Experts of a small language model.
Experts: 4 picks a token, a shared expert of 64 neurons.
Below are experts of layer 3 (counted from 0) of a mixture-of-experts language model. Rows are named router (the router's row for the expert), gate (a neuron's input weights, with its number), up (a neuron's input weights, with its number) and show model dimensions 0-223. Each number is 500 + 25 x the weight over its row's rms, rounded and kept within 0 to 999. Numbers have three digits each.
After each expert's rows: "comes after" lists some tokens at least twice as common just before its tokens as in all text. This comes from a sample of Wikipedia text that the model never trained on. Tokens count by the router's weight.

# expert 110
router:517517495559493472510519469501480479506462498528511483517434477498473489510461502515516457514534535472509457462488514517512470494454500506510482455521492513537519458475492508449485493475531476460542492482508500473510451492517497503488490512517515499538487495500557539496500516526460480462500480482469476492510554516542535440506491532488513492503522506468501532519511517499452499499460495503494508471472493488465472489522493527530531504470549504479505531524488464479502504525505524542475442486532511520453498506502486508492484506494468472459520479502500519509526515517465505509496555448514478501490465469525472530531481496524509511519474507509496442455493481477491471474462
gate0:520503525514516522494500490534498501526489477474519540503502509477491549501477497485550476480533480481526501497492493514514454513509527496467531536493499509479515466523473535480496463520498522518500497481529507539443519539523503519514541533492482518494452518458526554468529511521479433447483509527518490541488530518474509488508499480528507501478509441468514491553510469536467506495481497502477464494496501490507444473527482493522499514548494512557450536520525517526494502546503510465527452479527483508473487522505475523517462512531490479470561497521496504551484461460473485505480492442506529473481470513516481532481484477506498492465490515514502514473515504510484482476501
up0:510482501485518496473519549547489479479565467512469484511490509514498529486506499534499524440502510545515520490494500479544542478489475488473522525500453522520529507491491520509467531503477530506525520508511520482477462522497498475507473458459505486490491520492491482482522492533496508496473496493464527484441466516542516519476476518438521485506504480497498567491493484507502459490508505518491506522539506519490485491484512481507488466481483487478532458497487545501491463519494497524530546532499503514522480495453454520464490486477464520486499517497513476458527467521537478473506489576508492528536534518475530518449473472486469495544510544523476508522481523508473544456483
comes after: "\n", "ed", " due", "ated", "ing", " returned"

# expert 102
router:457456458512534489446501480498492492478493486492483494556452481514489489503514503513511535493507508474466479493508552477494430520455504523459494511482495483489456483451488542511505514492530524530518499480530466476521472506501487490479507541578502521520529493507530481520529548505468506486505484503504496490449516501500483446538512453483505517474508489502492563516497476500452567450468510504452490493480518516516490497480516535505500494474524507499478505516488488523544523541509497494515506487520497523486499479544458479526453504543466481473495513492509501496508527497496523514468513491500529492508507492448488534541501452454509518487468515527530484472495485513510511514460
gate0:506510478485498497525516476468529545471523536501471491491459508513534516536495546548459501486529474454536486485512537480488529458525505558481481461486499497503535503507479530527477475540496542484539461518487531529513518517491503519499477474496486485449489522461503511511497510461515506481535490513505509476500525507521503525486475512513449512482517510500503520495480483507492481534487499509428514462477438536507492499475470500502521490483528470469485493522461499466510514524473470515461471503509467551428539518463450522530511476564471510504501511474537490487516479498503502506532520506485499530479491505512469502517469448507498481536482547519495515541488510530490508519494
up0:544522520496536509479478495480522508491524529516486500520503501518525484493499470500499538521484463508481508492548537489479487489474522490533505509511511565518393462503463513513486498439492518479496486483425513527523470471467495510521474486500514472491502492474526525537459501501517523462487506478513496494484445542476540499487503478502477490507473511474515490486511522518490482493526489498525505479503520470465495516509499466497486471480509519497511487505479513535487501562523516523494440553513521520485502519555501477471499498496510488462459548566542480452505515476500499494534497542464498496492467503503493493525543524516507510522497487496484477514562521520482480472473
comes after: "\n", " Party", ")", "}", " Country", " Website"

# expert 26
router:495512485504500500464489464540486468488521506497472498490500493487534504535461496538519474457473510511497498459491515507451493486451532516440487465474486521521509468468479532495488513502502498474488449482539457492484481502541468495497501517490510504514489461509515515517485491458499509491498501550452483513472507499498550502506502495546489495487499513495457551527472518482460502468461511531471554522485531464500474542522523530512531488461555532468504496542464473507513450497499523481532509515516493490492493473527532460520457508501461487463496534513498522484542489516477508529509535540496500505526493484488504498499454484508526535565491515499475489494485519471483463535442
gate0:494543490504468512533509431531481485497507526489461447487513483545512489523477517464505467510480519476517510516497488492499505440493539482509483482468464484485511503506527529464495482530445509487513525508527493516505505515485503484477526476504538550542510482513506508523568514467501510489493545484498518509506469448512533474477491454468522523519501535522472492534546502461511498435456517445520489470464512502482548481488501488514516543491503512459479470487507501496509527542496491488512479500563506539512481509528473503497572508465495509478526493476486480525547466483506510491528490501504438503478501526478487546493489511521481510489496476495500476498479495503485524474464
up0:494537501510482445513455514508562515488469515520456494526504514476563509515483501498477499492546483493491528485487548512534509483534508528524530508512439469503479496504531539479484481498526495493524500435486535506490500476511481479508463486479514507506501522464485487511464514493507524503498502458489494483491512509564529489503480471463486533485472530514502475499505508571501505480534487488475511506502488533522520493512517537504482487506501444494440513496552481504466534504510509466478519485525535485451498521490482485437517492484464525490494507479534542544438512487503492534510500480481534479490481522463485505497452506486517546505531455494532477533528504515514488464506
comes after: " |", ".", "|", ",", ":", ";"

# expert 111
router:483489479499457484468447498502516466489506458524473469528473489488583510499454523569519509479489497512516466464470493448496486464466510534499496464493499519514508517474503537501469497503530513493521472430492489524481483505475499486455482490497531528480517457486514514464523486477482503485508497514426529490481540526548505451505481471485483513486494490465484542473519514475458492498498501502477542475464495481482466519507556501527558474479475525465476511525492493506530460503505518492471458492513531507523477507508494505533490442549486501483494540492498537492522489509497484485457524516504475492530474498480496527504474460490512502532481493497523479527478497503489507507485
gate0:511500553542453487453517533516530467486482480563529509516532495510534503488531443513504503487502504548516514501508457551468475507455472529527520459498510476502537505476488453492545463459495498497499454440458512487473514475496482505487471489525484504475512503538536481489529547493505492519476525528486521468498527546497513470495489507470491515499453542465508520501534482510461518497460538493506542491504521521461479535462464472507472461513474461519515527486468501491517439499463478524479515470484520493508496496481510514504496502520532533482500518483505522488461527513532497502509506484459567481489487529526500473511497486498512491501509511500516525521474503506495502533529
up0:494515527527474474467508530497503470488452486508501486526499494521553496506531413524488484471516509547478481526510464550474487532480501502499527491497506468510536505505497463507539476457497513516511465456466453503454535473506477503489502487514519514492525512540497465473512543528486497525437478547487532458533509555507508508513505518473483493503459535471505508473506493540442518503471531497466491484441531510480490520486456496513441469524510503496532514490472510518520473497448484523468530483514490496514516523474511479484505512501509503488497527505490519511497504519547501486492512446472533500494497536521502488510477508491544480506494482511484541509486538490484501562501
comes after: " the", " The", "The", "the", " beg", " cap"

# expert 13
router:499499476533474452495445480490475510496493530542482489483433477528504488525484486498495469456537540486546505467488558513520490466459499519496464461489512504493476458513464510521511472500517487489540503499480480494478432500476467507483468476538476521508506506503492496472499472498470538496468479514514475486477499522466534460470465507527510518492481523500498535470462524505462532487490502533453538511477510500494492564517538529508503475496537500504479498515490451533507508502490540534497508476517507520515448508508480475546488501523493517463471525512486478503525508518481494540452496500518499463502471493435504503504528492528518511523436478484512473456513491515505472487484
gate0:474526479533516471500499485519489488432503535501493482478490510518512479487492540522493506496500528511507515486515546475509542502538487473501517520479531467515525501488467511478486484506468515474484501494528548475521509461459482479478497457536451473492514526492497509490487498458473597532496497514497458481538488529521501463504512508460499507500538561530515496498454541490532502520548481500478521503508519457485485522485473510512470491479519488487501518519476500500495474517514536521484513467491498528493481493472507525534566503512507506552434496501500464504514483507527540501458499514515490491502468472465512462531484469543525524507472466510523491478559467517505480503454
up0:472530492512520499492526485530532505476481548526476466489505510539521491499517523459500523510496528527510501500497514499521555495566492501508518498474481473491502510482478509470478462500498511495473536469485529487507500497478465520477462464484458475527506511480505477467453499466453590514476519516532457513579492543566530507490478526476488511482503557505497469505500524496514528525533503484478506488504485515454478489473474532490447520508506492490487496510478484523493452518501532499485528485509452523512494527473507465542532494482491512492449535537477471507496523512489546487519478495463520483516490481491478490527467481512518519504493499485519470484556514532505469488476
comes after: "ed", ".", ",", "ated", "ing", "s"

# expert 23
router:484492517467461446505466462508467460469525482532460477503504517470496506494463499532471495498473526536539472491480509505525484504486514526528486502549485511506507471479489492512452507532520454531501470494527481514484511493531477497473500503531525477509519419494555472521498499461503504484489472550511501483460496462485511469506499471499511480454517502478450510526524513469483478483491522494477530532501459531487468500513498530528511490510530510482445486504482551504487486504522533524528469500500502496506449544496488477529481524509526448471467482484450479483519503489467479520471549464508502524486482505468512543541486488477513476495479471483494476497474520504483438524464
gate0:514499524504488472515501481490458505436523479523474521521472516514483529525474468531530493458480516519506505508479488516533469513534502543551506503520511458477454495500524488544485501485487474496477500483517463533512475508521476522462471518503506511537452507488498498479532495508493489522470478506491493508464535451514501475528486481510474471491463473496473486533516537549517471534467560493474505524534495512503497513459491457580459469477540533522483486525504545508495479523458512493542519494513500473503509505472499464465485522536507490480540467450546492479503511489497515509493512490490465522513526527528489494497530495453574497488495528481471512487488512494498510531463
up0:500501507499477416478491433506488468454520519504459508488523513540520533513461480538505494473501481500534500477481536513513481518522515492507502531499517483543493511512497465498483530523514494488480515484524491496464550496533457477473462514499485484511508510470499498486526516488486474464470462528526480494491485522507513506517478490450527489440503472457505537481533515527502518514503544529499481556485509495543497509522520524542478467491466552483505543450480515525518502506492528483534540497513524501458504521484503460492505485501533498535521473484503519542479534475540496446437501492512500485505504497474530501520495475504461496472507490464478515527524567485527504514481
comes after: " |", "al", " S", " Al", "|", "as"

# expert 93
router:506477480498473494456486478506504495500494442478482490513486461471553520497471502520532486471511523462489460476503520485489462518475525492451481439485481520518489476528464529496484481507529497494507499455530474483496504498498483468463509513524508475509544469502500523502526520535480504440496457522456474499498485502513506455468525496492535479474485521501454555487508507491500473466492577492479497530486512511484465538519512533531539496487553507492541498543515492453516487499463530498527461476517507524506516491508526455521514476525526475465503496530533539506519499520483499480440510494513525473535454471474533528500530454513500513526458524470510479500504510485514508511506
gate0:480466475523469495494488469523510476505510486483474523507515534455497533528532497452526479481576452467483498492484462486513525508490496476484502531485480471509476510473482554499501499507511513483470524469511497488499503525505492513540495475504493499496551503509519535497502503478490514482454528572494531501499499484474485500484521501469549488553442495451528519500511545562492511476511527468523506511494502477427472515507512532496524470523513459498527532475491522495479500507489524491469519486584506492516459494537475477495511484512520508464508537521500518530521480517494515471481461487492523487509469482474529504505501493543478483539522490483481484525479552511490518464455
up0:492485515525499526508488486523503500506472504485497531544470512508499536538504466451538457488554474488470479494498472482542501529491491480480485534511505487542489514474491542471511507493507492479449539459514472496481510466494497498562497487488469527503538501494512497489519529464484482449485523521494526474506480474494484446482559510474569521530467516466511524492520539529513544500504516467531508500494481488494470505490526526485515440491519440513502495449501554493500503491470519493501486512554491501515492517520477476480484502526525495505523520515494476509481501509457516446496451498485519446540459519481551498490513499524471499503516514511487481488469556520495526488468
comes after: " |", " (", " the", "-", ":", " of"

# expert 53
router:464522479514491452449507453539485483529504485523473495517472527511520492506488504542505494464525520449520487491482582446475506519500537525435511502526500519497521474478476561506490469557512478515486490504536467489466468494510458527483486506506518513506488461509519465491510487492487570467513481531457490522485482530499553489501492481537490526492491532504487538517480527514475492477466532491460547477502493484484464521541483533523519497515536533502497506521450477469501505507503504487466518492504502515483493502496518464516456490509494521493484483501480526504512467490498512503474527478514514510537476535511503505507490442490507516497487484490478492432537537473476482527471
gate0:538531518462488518497547498485486486543556482504520483483518521515489523520522483468470489511506485434457509524484457587454495504479491508483454477462454531486533520489475486495488484472500512512487497505527443506491503498540489524497498476501511487545495496510489524507499526499508477480474503500459494487514483493510496509469486512501486507455503505516470508470551503510550507490494533514492527485502492497454496508526473500479514508514503499491483462531485559542524495478506444540521512525516547488479541484478493518512444474486473494479507525475496554461511473499487530512533496535533500471516531483478499533484513512505529530492515525546473543473505501505437544506489
up0:483542504493497478469507488503471488514473475540507511477469549501515539526509514468465474470481502498445489501453497509483451490447499492455487503494498555505561501489501487510483509508520532486511487467516500533508511519507489503464509510458469498547486488517535479513489512498487517522508482463460525515521477516466504522498470511494468477479521523520525473467536521505550484437489547485514497477525478477491463475535481530486452494516506519496500471545505510498539513491481490443485528491529516531484507467553459467530517499496491486504464490486478495480518543494505536527503502516505507527477480492500514485523497518511542565504491533563509528503531538479470551477477
comes after: "–", " (", " |", "|", "-", "/"

# expert 28
router:521483464498494472482486494521509492534491430531480465509478486484519482499507493510496507491506491535477456504491510472501463490494554511508535510498498506552492509518494541513464491508551480436497468446495507515452492469508495494469482498543510537501470490498508475469555506502459539486495535528506519517488499542514516481472514491488466473470519493487475529492470486475461505477492501497442529484446508507505478540488552487538524459488504531467478539528468462485486486507519475497539437490539525505516442495520463510535461510486512491483488493491504483531529494509473484511501513448487481507530471485482476518543523477482536526534505479491506505501484512518474497556490
gate0:450472484466496456523479490506494467535486483478516511506490512521487489518479516488512483461469513542522465540500516474488518485481494483533536485498512473495491526501505538520509493516518465467516461487492470516503474523488493503474519518535500503500525473479427511481507485479473495489583504461522533492481518525490504502501561507483482505477547533502484483447464496455477472490488496536485525524458522528512480540519508459491493487496520533510565474523525455531509505489478506522452470491550517519502511497491528529473475465519531518538511506532490492500488508500447513508489499517489444495509474532503475529498509465529520507470477538534545528513562507510482525492512
up0:559489528504506511515513522487454520481501518496502459490473476507537512520532502553467474560494487483495503465492490495489504519470522509436481495535529492496549479511475511494482499486539476482484525485505505481509526478495536498509470516439509540485487538495529549522489501517482516499483473530490469520509510486481503453506473533506515517497496489502481476544507517532523503517480493466449477496489509489478514465546519555453512538521465512481412491497513526458504501530524482448482531485471535488532529492484518502486510503466463486491522511490438504510520454516546514488519497502540547520491505478513528509511510535500455482509505525482482464489491503493523495492451
comes after: " the", "'s", " his", " The", " their", " its"

# expert 112
router:493509472509484497514451522503484469531504504504476490519483460553532483528483539504484489435477492516475499505507538504492497501478528507449498490498503549496464497514479517506492496534511530489541450479511518516513497487478492476448509561512496458545485480509517499519486485458473493480473494487471468488510555499487529472470523496476520515490524518501475535478460469459500514515519530468479561466498480534448499513515471544506488467470524490498531522497506482519500472519521528499485520488541519532470477495533515489574484502489508538484513543506498464457486510534491504498515508490474516502490427503510519532519506495523532505535481504520471488457460528502463467509469
gate0:443524467536481497506488512523550511460469484540479483511493460511519479572501531487497494472552493471522503525462519460495537558496502516499501502535511510515541509474518511493467525469514499550496487530528490513479490473477499527478493512489478500476463478535535480470506548526478490519495498505469495519464484494467461467506487516524542528537542534504446507485442530466513500529505512492473509475499486493465499497494494514512480490534475528522474526528490479499494469480449479524443473505467507535517520518472545525530524526506457506487484501512506499472488503539531516506522481487470476478497497486495525518498504515446500533529509485521518509516477461539479480451489
up0:531494417463514503474507508529449478528513510534496534512448525462492510494534534540494471491467471469528493480435551520520496483495516481522505510507492532511485537516470489511493501498528522483449506528487489491491524498556506561484504517462519468492513501510469496495495490527502450528509509507459507485492516515512529492499505469509541482492466463481508527510553503468517506522538511452485485494521505471505438488520443502476508477542492517524495480504435493492518490500487524502528508478499507486508497479508522487468524465530496541532492492506490493475563463473485509519554490502533488500523481470462494508516512498491480498509502486540497528469552549496517521485491
comes after: "m", "r", "or", "b", "ar", "ur"

# expert 98
router:497498480494470471467439490482447464549464499495472432524454512528490481524503539540486517437516529492470478448507495495520469472462506508496485478515476509533503491454487495468475470493529511487497484482498477495489459471501476506431478526500515478522498474508513527529513475491477536457490479496496548524488505492474497493499506490525499524476486522474461522534515489468434493475481494521481507495460490507519492539493524550536535473477544516480463517530458504483467510516535494477504505503524523505516492526525514493518491480514483476474489516521492494465538495515438494506506495465486501486525479499450520528489510441501516506489466487484512449486495500458499475499473
gate0:460459493467456534504522490516500498450517476528506516560489452513537537497482489453475513510485515487495498506516520524458515529490563506504458512493528503545471478520500447508503520466488513514512490460494537476500452533495504535500451489484501492453492511516570484472473529516507515510538501520522473423503509522521523537492528483543499512521496525495510537465479455540486496494501454485449501511459522500493504518533547546490481524515495489514512510529538476499511486468468522485528515492550501503485491477480480513473489470497484517481530484472538484520510484528524475504516504497464503457523488485513520493485516491539524525483474509501502518466468512488466491521491
up0:503457494474456515488527494502486471444539503509537532528501497535509522487465458481479503516494503499514506485520521511470519510490556529484507517501518499530491476515481471498521524483458524534515509484499536463489443530469486539512481497488539479464496501529547461514460520508507520501490507528549495410488499527532518516503514529535491512492526500487520549493492438570504498505479435495478509468478512465485502484523542497508476514491466469509484521520562459481504489466463494500526520525515519479506494507498471497469484473480482522513510483489552511517523503507529448510477499525511508489523483461499501482485528497560505504513506487498527522484459509487459508489496
comes after: "\n", " |", ".", ")", "==", " ="

# expert 90
router:523498464474505463514411527522486490476494507483503494508491524491516502533521516544511505464506454485536494484465501507507500482491536533484524514519456519513494498489510531475479500462473463474482504457514497477511446463528474510468417492511492467530509467510491484486547489490464499505505498486471481513516514503515529456503486486468508505508526502481469494476494508462486475490484519547466501466486517488502493498529521537552515511482524553514484485510490511516524458560503498514515506507535535531484464528520505490508464534468543498477515511518504441471520502524472524515516523491514509443515512476452554506491496485489527531503469498503470455469517521455480499525496
gate0:495462491475512509513509475491493525498455511482512480481496511487526453521501495530513517453549519526514503499465483548494503511503511520514477531514471539501497473517493509548484488476520545504496443483533509475468462477495527514497469497534497499481530446517485534481504485482488505498531504533487483518491500479520449452510420547498534503544477481511549483505486481486496525495494511527460524467491488467526492547503506467510484494534560514495480498489529467507479523508504477497487465510475467497522479572497544510514454506438488530554505520545523494493538496524476502523497491477482558501494513506506483511501526433487508502515477522485481524503503478517488473515512
up0:518493500492515469485528512477430497516474496492488488484457507531534508513500504545503525465514497494500493534538538510494490485498537495494483499490565511513486469498485549507455485471512489487538493554499500473524533474526475533476518483487514475482459478472489514487495487491472521504513509520486506526491502547456512478537448499533501483517471513544507484530466474523531477495474504502459477476466488527527439494480533476518495483508503503478493495514468504502437547515510482477549480494537490540509472464515538480497494510535501517504536498535563455496491446469537518522490519513509545526488510511529505511478507460489486533529503491480477501548470503484499472449532
comes after: " G", " R", " r", " g", " St", " Gr"

# expert 48
router:498466494518495476507429479494465472480495516537487472476508535523554477541470530513526527443514469520476484489495489515503502477470562538495439480525494504544499500479454508490489510514502500500504496482514480504489470498506500549473451506504512481493540498528521485543502529487460511489491480523490466522469509518508503437560484497502516503494469496515514511488502518488459503480466525493493505523457505517460489508526524527526520495487515524491453522489470508545506482469544508509495449499488526527548450500526520484517485509492523486499509512513459512490565483524504521497464530496487503490546485458488523542498450480488534516532447478485483493488509499525484457510480
gate0:505472483472478557475497504486511503515489495522524511525520496488510459515489502499515508505495486548491492497537487447543471465470519489494473507447451519504509493445455524496497506521498491495509461492487523545521497523476521479479447558484496509506479481526537483567508510510478519536484469504486554530486516500501530468499489520480469524516491493517520471504503478529445497490513481508523502462467501460509521500533496485500490504522513523475494495491516513489496473492541519514462516489459526533519499468554499525497498494480460531495522481538526460497535523508510529572517498512507481489523484476526553474478502509516504513497448476515427443472480467500485507452507
up0:481555531469463480517480503499542481523533493532528490512484480470550498501488516477462493521514477507466509493497498476524547488491490482505462443469498558503494523495479514475491504509470562550510524488487476510505509503478501487481485494470498481517496522519488485494507518509499506526500483516523497497513506501504482479473521489509453476490511458490487536509500493479494491465494525530463522489504489483505494511475489547472493564444516499472518450477470458491500528483523476542468477550485520533521479527540530566500527482507522496484497512505494498474488556476434487503494508484519503496552499561514490475512494523515488529516509537480509462468432530517481451535507
comes after: " C", " |", " Ar", " Mar", "ac", " Col"

# expert 24
router:484505461474447468448498475525475458484465477526458449483520476530492468514499508524521512495496515470535445477501517477496496452505520512458476489467502481518513487506470491487505451500545459468504488513495471504521477529511485519452509517556512502532500480490535484517493498523478506511485467507492500491494497533506477498524480478535512492477461498503452521537545542494462558511484521559483522469442477492506499533511501513538519479476512510446493479520492483506488514530494509502477480481532517510486506512531495516544513518530518502483523505517529485477466509516502495464509568475490531492539432493492505518507502482462551521471500512485491496478492535554502498500481
gate0:497485485517501501474504531494456515464426514492488489518524534497497510511509502545503512459488463524493499492546506448496521496469515491459463518511498512500527526505486523501493507505502498509502459522519533496524499489505511503498511479554493472509488503488481532469492492534500475503485536511502536481485476468429508483509483499509496479472481484470499529519476503489506526489480511488520501455489499467464525535486494477510502455469490457421511460570436531550484519523530482506505512517532478535496538512480506527526528481481503472515484491517514560491462525511533467487491557486537518516493464495540510512510541462433533530510498545504512532497491516523516485498500
up0:533523489541518495482493559463471501504470549510503503482493525519528528512523513519513501466458523510531533514495470570485551502490490505494528568510492518512511523543501495514469527513497543506487450466478502541498490478493486504482529550520500516502509478503452496468515511437471488498518523517445521520513513504528522518520505471497506534523513470491497449480509462488525488494491515480514530506538474509458507483498481473486532496552490496515503477500488484505492481539486460505533477553471511502478447470545486511518494538506454482485493494507493464476504500458568497493478499531474466485494468514489467509459486477472529534492493503545475501477504473496484462500487
comes after: " |", " F", ":", "|", " at", " in"

# expert 8
router:517492472516444497520413468508494455484502494567475478514482519462502482470496489519508523468512497428495466496462509509513540497478554514437496484487496516526500477467487507499453478463504499542536498488498514499487443508490471514503454515513513518522515497484528495504541506531474517506485475495450513463453511496517520492482505493547473509475481499490466510517505504477485486495502559488479526485470518517519488489558520529518498464515489546496492519524464489480549461507515499511499462457528542491472465506465500477522483490508512520476496481507506473516576486525471516490483507501465494506522489471475512506516486500500509538505504523496501496463468484483491526503456
gate0:487492495477472500455494500524503496535497483479494508500504536503522456511505511543509545493501513469455508506530549484513514503456494547474493494512527506485538489473500514503455470457493527511489477465541500525522435501440494461491481517506537529490487530499533460541525511503493495516499512473491507482459454513515519481491482508543528526530461517525495501512480506499464504486519483492472473485494513537479483526512533541470525513490497541522471496507520506485496495525546520516468488494542554525504503471448492541521507453476508532449474515460460502454553499512491509484493501481459516461514501472477507555528492458536500513511483483444504503543481505505480515515501
up0:486450507519489517493463497488508489504465505520482534494511503489519511504508503540500529478470529496511531500528485487513528528489516520504503437532512467496517476488502503523447503452491510472479485509548480510519503475465497489455499536514500547510508503510566499539511527483478513461494525497468515472469554487464488555503504507524518517511499517483470524524485505505470501503507484463482470516485518492516474481524511549470512509478466519548513548534471529526483498528550515533502493511512579498511520488466503522514487490498483514437486483461489481452505462506456513484451488494473485443529498508518519502504478500498520506493490480464468526471446492521495572517489
comes after: " and", " R", " or", "R", "r", " Or"

# expert 25
router:465439482513497472484507504530505480533497500512489446533462514504532510504501488524525474492505469466495492536489506470469481487447511546480502514463493483506511521529467548483463467508501497484485488480494492480474498440498446507462476482526487507534512507471531541538552504540484523485511545525490459500484514556515534459481518495486508484465524523507501523517489481495486500509506499484473537495440524524508490510515535530506555492431539494502492537499478491477475459521539472465472534489505493509529507501494503501527479490499507474479474515519505532464480501506447508526469491474538508455539456487487515546481492482492513509501491510497509512437512530479518491515471
gate0:491496503487540555472524486489493501522516537468497529476497471513519511494477520513498465470495494512464556492531482509479482520495468533495499535488487478505524510472441496512502495513472524500464476495503462514485470423505463505495543472478485503549455495555554495491529470519501499494491523511507503484501518500480462527529479482487489509567480483519512487516490464484540515488493483465472549525495496471493501524516535496533519491461518453480478475499482526544487467498508525487492566473491483511549504508508516516478485538482506483495506506500503541508513504487563487490534478509559449520473529501526497547478524516463514536483476497482479490445526484494470490509486
up0:496494483504473465526513475452532483465518507504514532489486507486488529466493502504490540503501445548475497501510521444488499468576545450550520512486505493521491487516479513471532501494522523471509503477524509480524468499444481467539501535524501476478516458500503476466511491460508507489426480504493491535499526506500509492472479488510502506527502481470513545530523530480444517482513551523528511483502489575475495495451491449503530485507501503525493523503515488490519507482514503516534484549478499532491531503449469515497508472489503505493481493526518450509461516515513513495470496518459511483475472539523472495529525515527519508493467527502518493529502466472525518548479
comes after: " the", " and", " of", " for", " number", " with"

# expert 7
router:471506496496492480521516453488457520503494488498495488545446507505524494488508494535502485501505500497490505445509532535484494446469575507500493511500483551535474469474488510506456496504532473512497525464505472472478487499515485534491458481501514535522474510516499512505526510470506563488503492525488503476466487479532511462472518495568508501492476508482477518493458510517488493497461508462453500496468514522527501491520537541513522491458525499486531519539533492516495483501479545465485498479550506525492521477517478508502489480502501509468538528568527463534520484495499484496479500456490547477493486467484514529497472487498543535520494524527514473447534492517490424516473
gate0:504498497515538504466511503489468477464500537500483449505495495535487487519509497520504494497475494483462508498472511524457514508493520504553534522504533511507495507501508512578570517509553476503485551527488484522519499522542478526477488458500477474466508507499476551474476456540485468512521491505487506548523514504531515476499489494497473497508519492536485493505452510487506542510460520496500481494489566496448484509507478484518452481528517538493523503536477467485515490463491507489502502516538496504547457482492483450534496501454467530498504524526470533482502508473494514494487499468462485506472459491519512513530489498482499524565486505498506506471543452463513440510520
up0:499524528511514498509477497497517524466443485527500499500455466502497491560531491522493490523527495499489477484513532525471502496505495489500503490505545496536501492521508536535572514463524481521498546468509479489483499526544434542509501500489465496474474503484457561516504516563518475514509485484505506518502478485536548489488487503529483490493472488505495501508511543471481472515495502473464473457490549510470520462486470526528488477529517501502506538499466453469493485467466518497497470496512465507533498489472510524523492477489447521459512518513521517521509502482460501525507521474480515499468501512498507532512485499499530538533439520516503531495525463518503403509479
comes after: "-", "|", ":", " •", " Occup", " Gen"

# expert 100
router:481517451522514480522447476467492493519521528510484475494434487507508521510479480511465468473529491498522458487474532471453468484462501462503477494479492506501488510440441534491486506485508505448491517467495509480519503496525489512461476488510500461531517485469534573493523479469465518476484484557519505521520486543465475487511484510487531483497521491503511572474538494448492501494448506515449490488484488504486484507508550506535517485478537525469510492539488463512503493516498526499526489494501487534505479549486465450500522507490533475505514529571510505482505489503502474509490479483497547494530477497476481527531500474505532499482498498517482475519495537483525490485465
gate0:501487496497491492498513492501539498469485479524500476449534504479482481512483515480471497496527457460479524498495550558489506456481533466482484514485496497513510477499474503476544489479515475475544496516473497537510486535502529557469478504489550498544502505502487532514518453497481484508507519513476542516480506496481496531545509551502474486487552465489509510478492482492473481462495440517492506496483517508505477518484473538564551510524488521501547506537496505518518494502477475497492471478523482535469452520523469503499539510504486469509495510529459562517522500475556496478492536500528510509475473488441499500533447465508526490526528460481506490523505507537494447483500
up0:522483508500486528457484458479519510449508490524498512564494554502480497471481527517520512482542483516494485490539479489483489531481543495474487532508473520537471532477519506469516513493489513515527521500502502468505536524487522521441525481538498494459508501460503522489469478495511462467515488537536524449510474478461516470496530481481531490488504521501543503498505563513495463511436484489467523536468490524557478522475501515510497461476553472471489468507493545495515490454540449521509473488484459536475502514503497472526536490524500489485481521496475542514479508538485517513476526497514514537512528524497511476524499465471500497481473489499520481505470506550482537484509
comes after: " L", " |", " H", "L", " l", " J"

# expert 85
router:501513492499486487450483458525462462502531490509474464493454515483504480511499501515515457481507503476522484464505521513458507492473542494458502494460504515525504494495452499510489496540529490502564466483507483480483483474505470503472509532535545462518529493477529531502501463501453495458471465567480499510460510507464534482529512490502517497465482503517486508480526521498468500472503523519481533466471503480501470498545562531510549491458530500483512490522492502498494512550488478505479490503573522558515510528507506499547473454496468496445497508527506506511519496496511530509489526500528531479485514512432517540506504481520513529528475514505478480471477518476514478507472
gate1:515488479451493510495470466496475520494464470492535545448502533507522504468533530448474472500464476482488542457518493556486478459484529535510523460480484475512502523496523512513523515496519513501524547510553481506497483520482492515528530504508528511484500508455446491463579502495526495451519482514496497483509518497496523519501513545497514482491501512479529453464493450458494541531509508498471514485527498538538508494482469493502469497442497511491549518476528492503485502511518509482477511467476522517498554518494492491484511514512537472492495473511455501524469497511469509492519503493522521502509491527526524501497461538476487477475490540514517560506476450459519465521486
up1:522493484505496504462472500501501471529501469490554451455551512493480492510461502484529505489506521523457511504487493484454480498498500498485547529475510463470489483485503556484476509483490497496450454519500457488475471538527506538527513513448526512541472530528504525513526518505473489476490480536459500521449531523486492513484506503474499493521516509514481500468539511525496507553504496524470510526519535466528515508473499518516498477514503581496516470550543489477483480489476484478491495488476529497506498506474536449500491523502514505475488488541466501540513491494487480500532544477489483464469512542511497480447541556484529520513499492508531555473478498483524474523487
comes after: " |", ",", ":", " of", ";", "-"

# expert 113
router:529487467518498483507507488505507478502542490492467476465483479480507500455456499497512494462512528484489503475520502518481509466460515490490462482516480528534492495474484541487463491536525463481495493483489451522522479487537482520431514486519525509533483514513522527538546523495483518498465513504503497447458554495444499481475510481513498488437541482512477520506517491503470489504521508524455515472484502466507480499496499515508547491430532515499455516530475550511529501551514514520481505473516502542543485500508500498586461489500520494491495501509523527486517490537476517507494523499495495481521467470446519558546518498475510519557497519503491498495499512521486475485483
gate0:541496524496440502543528471543500496531482465532524481489483499490438558490504444516541504457493470488475495523476500493480489489448516477496494526488501477501440477497512521510495507475562503506503521501523486482467470498494480528491523503520508499523486474512465511536500501538480474451486507506504538528512515488510514454465501514498515451475498470475517507507546494509464517498505559485498518482503544475548516495516476489510532472515507481473462515527452527531506518479485506520515476498515479507503497498496497519519479507525543516494548499518422499482536493506492515516519481490451493486477465542513516539512574495475481466461502522485532505484482509508509520532517
up0:497502519501482538476480478532470498501458451497492456542486515453455537494485481499509501467502454532466487513494492492477458500446530468500492541508519486512449478502512492516497521449555518481492500515520492495471492496473482505505535553509488489501504478516492474478518492528479487461503497497507505537523504500509491463497541515528535483513508466477531482484513528509473517520525508523509498505459530443527505493474479472541463479534506511490513574545437542492532503486499511516508498528463516502496509496492490507511491517561551515515552485506458485477502487513490533542496476478474448512494475571510513509495542497479475471485503497485505519471493517516518530538502
comes after: " 0", " ", ")", " 1", " 2", " 3"